Experts of a small language model: 10 layers, a softmax router.
Below are experts of layer 3 (counted from 0) of a mixture-of-experts language model. Rows are named router (the router's row for the expert), down (a neuron's output weights, with its number) and show model dimensions 0-255. Each number is 128 + 24 x the weight over its row's rms, rounded and kept within 0 to 255. Numbers have three digits each.
After each expert's rows: "comes before" lists some tokens at least twice as common just after its tokens as in all text. This comes from a sample of Wikipedia text that the model never trained on. Tokens count by the router's weight.

# expert 60
router:108123136124126146143113094167168119147130117182122114111121118128086109093122140148167146110149101142167113094153108086110145124140090125132130159143149122141145125142104117134134168178120103151126179163077107125099165087141120140103118157138113137149168171127135100109104147113146174098137099118113130148117097114141162130128143103151113111122084129105160123161069151115121150120123164128118121119117089121179137095128132161111082119112125152160156145146156140124096157132152089106191112155144125110143141147127120154133119141136110129132159147101127111148110129154090115109085120144147135056134085157106083106106160146156101113120094155119146114159090129134101128136091107097126120139085152085142165129145105105141095103139112148127105084114152091140117137118174145
down0:145152134146095129122131194133128112143097126102106127141177117082136179157110123125169122133137137128097090135159096151121087143098121139131132102124152142134110140136111117168135105122120151128177123165140112138107148157135139089147133134130127125125143151164151150117151160094173166131114127122089115128177149082150157124143110140131174157116147100130181170149156123144112103143162140155165125127120114151109123148158061117128136133143130130127130145151101123130142115110121073116193152110138151123108122139087126146129112119111155126126074102152131138146073130113134157129135121172111137125120150086110113126103102128132103086125143125115165122167128101129169118132104127120128132152088110094171124158094158140150163085196102121110127112152133154137132106104052122
comes before: "-", "\n", "==", "|", "The", "==="

# expert 19
router:086164140104128108144171125175099142115106088158143095155180130153114168108171155147097118167129121146149116103155087101121118149180147117147127121155115094082148127105108136154113162118093132133149087111125125131125114115102134171085120106143085147129096143131138086146112105161162129131116143142142118106097138165099104165166129162136136162149125096139128132147165136150136125111139097115141112118129119110098110119155108135147148092073151091139137114142151129152110089141106145154095135146098141094097088161128079133115140136185116136120083135103121103148155144137131145126174152107110139126160137133152127142128150151156136106124108160118118144091168099103138131172102144098158130118111121146125144198087117136102156146142109082112158099138087141121127128107088131
down2:153111116112119127133113106139141142140113118129124142091144121154129130150179132113169154113127090146108137138076086152184107105144117108127148115150129159071136143110137091106141025113136097182103116124129116116125091096099093136135156138134138142113142129090151154141131124177109141130134168135118099102161134164152097151122129122168152127107145151101098111147121075161168124111130141119173184135097130122145133106124079163105143112136141101142175113128127103110120113090094123130126124123140146136151122092169134090120114140122099157176145141109097122155150087116135131128156127152164115119124143175122153128118116128104119124111153131145133107124145142120069133166107160167083143078120105124151144130108101135129073130154108147119098094134127130147161131105132100
comes before: " |", ".", ",", "–", "%", ")"

# expert 55
router:115137129101128115132140127105130099116142120172152172112107162140140169092090134123142151139132157147126131147154119124106128108100136146134154174102135146089138117138110136142194151144102131135130120130124111160144186103117097128135109127075098114125160109107150111128106142085096125146172133144144113142156094137153173122104139150145138145118149158097157114118124148143092165115122162117144133148152112101135089165138119115119136161120146081136142167166154125093084133110111074162149142091153097140173151101146105144132142108144113112156101162124107149137114098096120133104154112113161104175105110161121110111103097111184118135122102085143085138104135127164079095158121122135148121135133123117095127088158097109090063091130128107155114166121112098130153151093122148
down2:114129177138118166143158105148142115133151178100146105139131141107129090119146158149122153113159136106124149105069098146107131118144122152103146170146164111105139103085166127119142126143106126124079116133105113075143111135161099110094147173170124140135141137109111092108132119098069152103160165134126116112099090117114128086105102133114091080116145104118090117125134145109124130129116133102104113122119143141113141146065163151144151123090084149108110092106160161137110104101091114135117131172122118151133117071170160145124169131139156098118122167118157085120150135095147094133114139092130151136159117154096108120135118147102113138136148149083094116122176077115137103096102139131128136126116111131168130139164105122108136130086108123136110142165140137124069109140109108
comes before: "\n", " The", " In", " He", " It", " This"

# expert 7
router:181121148171129181112105133116167151104126137154164142140108125139096150138124141126155130111133103143149122131110093141115097124099165116159140136108099164105117105125103120141127143122170159117131121104148106119126130089148136116136143147112088110134136135153134154075102166125147145096142070155134094128114146116124124157125138095123087099155155110196113107083186120152143130139155157146137136125147095137089119162121094082127140111131138122125148113090081114138126139115134114147103133109136124096128130091106083155133125140132108120132096089137153152167102091182095087130130109150104143124141099107065127174156127182129131171104106142100166117127116114107147114141145142147073136130179145091152082150116114122103137100123108115153123118144128168134150088143151094
down0:153122063127117124104142105082078140138142155147136133165135134069110123124144144129130138145187120096088115131115109135157128153141100109148085082108098178096174148100126114140145144162124108130116113099103123091133107126124108129122115107197091101141120136127136140077151145118100101139135103131118142112117139105147153138121155117143131152128149109106119150106081147143137143154124126125134154145098147167089130102129064137155112139107145105061134162164132144141128134127126078145134139128144111096124121139138104113124129132143081183124131092120130147139115135124124172119138093124113153149119152152120107120141143089145160103151144145110113166100128100145150150147146142104102121144192125113169150135106150124165121108102133154183145140159106126129188098137140070
comes before: " |", "|", " \"", "od", "A", "f"

# expert 35
router:158118127140103126141153135148080121095122135174104095175137133151139103169144138117080126115127130162120084078127097138126111090092140159108123157108152121135156167114144119115180139141169136117130141115152110105100140155142096122100097114112149123129169125123113119166165147132106108141118133147123163102095160127150100141145143066167089155137108132174133129164121116144098102113138098116147121126152127149167166142126152112091106124081139115114119096108141161132166166182152160139145144153102105114123155158088129106134115155080149111107170152082172146152127100128147131138112134124131130148095147089151145122113155161104084123092102159106112133100135117095133158135112132107105113088131142142160112142156088131117165128177144143132164095131146114133137096132173122
down0:136108127149137124158161101160126104125141115136163130105131146140164129098134119137105109082122117138131140172145088150116107177122081111153112140153124090152144145108128103103140136115146111138122145147132151134134130096113121118098163130108114122134145136167091134105114151132088142131136174135166143137151160162090084131113121127145099128133102152086087135141092120144111130126167157144094114106150136091119158135108143086136117121175118068106121097104116121116149125171145131136115098069093171136160144150123147122111136107124105114146160136079129126118105122128146137097133138145152104141089139127120118127167181103159124133114133128169112132115131110123105087138132129100160109128114104119112180095113139076102157072139124133165105126048125199091097174152138149
comes before: ",", ".", " of", " and", " in", " to"

# expert 50
router:155145137127114124112114120107109118082125161156129169097127141151108128093143102140105098129118092159117127094137138152123075117094114147124144135133128155090085134150113166136098118110129157121114131147185116145108117109127126111131125139161073123118114111120083116178097140094087136133112152136123155158162135125156125130170096140119163138096151148124117149114123086163152138135091145111136140099120107151124115168131147126168143109110138081150153147074151127158171118097146134139137140104102120144165138168151141089132162121180096113086104140135105138091096136111120106174157147153138143117133122144101166127091129107193143106165164143100128121147132170102141097124115108124112089102163135154167097136105111105132083168097142102154127134144097131128136143134074096
down0:166107136162135098130126106101177150144124128117124112092138151139089144085134100143142130081124135151134143103101097122125143157114201138124102104129136088101147153149136101158110126142128106122113118135135172123111097153116152112176118124145167173136074112136121148123066149178114089177132165127123148123086152144119117117153105101125171115137118133083136156089117124113092120123147123129153164147107125156171078132123117085148096102179062115157128129136183087130124127135153115140149151130119094103171108115123133157121137117094141122147134141095141158116148153134127124156096089120151130104050144132114121166133122137112114111107155082097133129117117125146127132107148138101126159146094137163105158124107148112136116135118104128088106116136089119134105152131126144
comes before: "\n", " The", "er", " In", " He", "ing"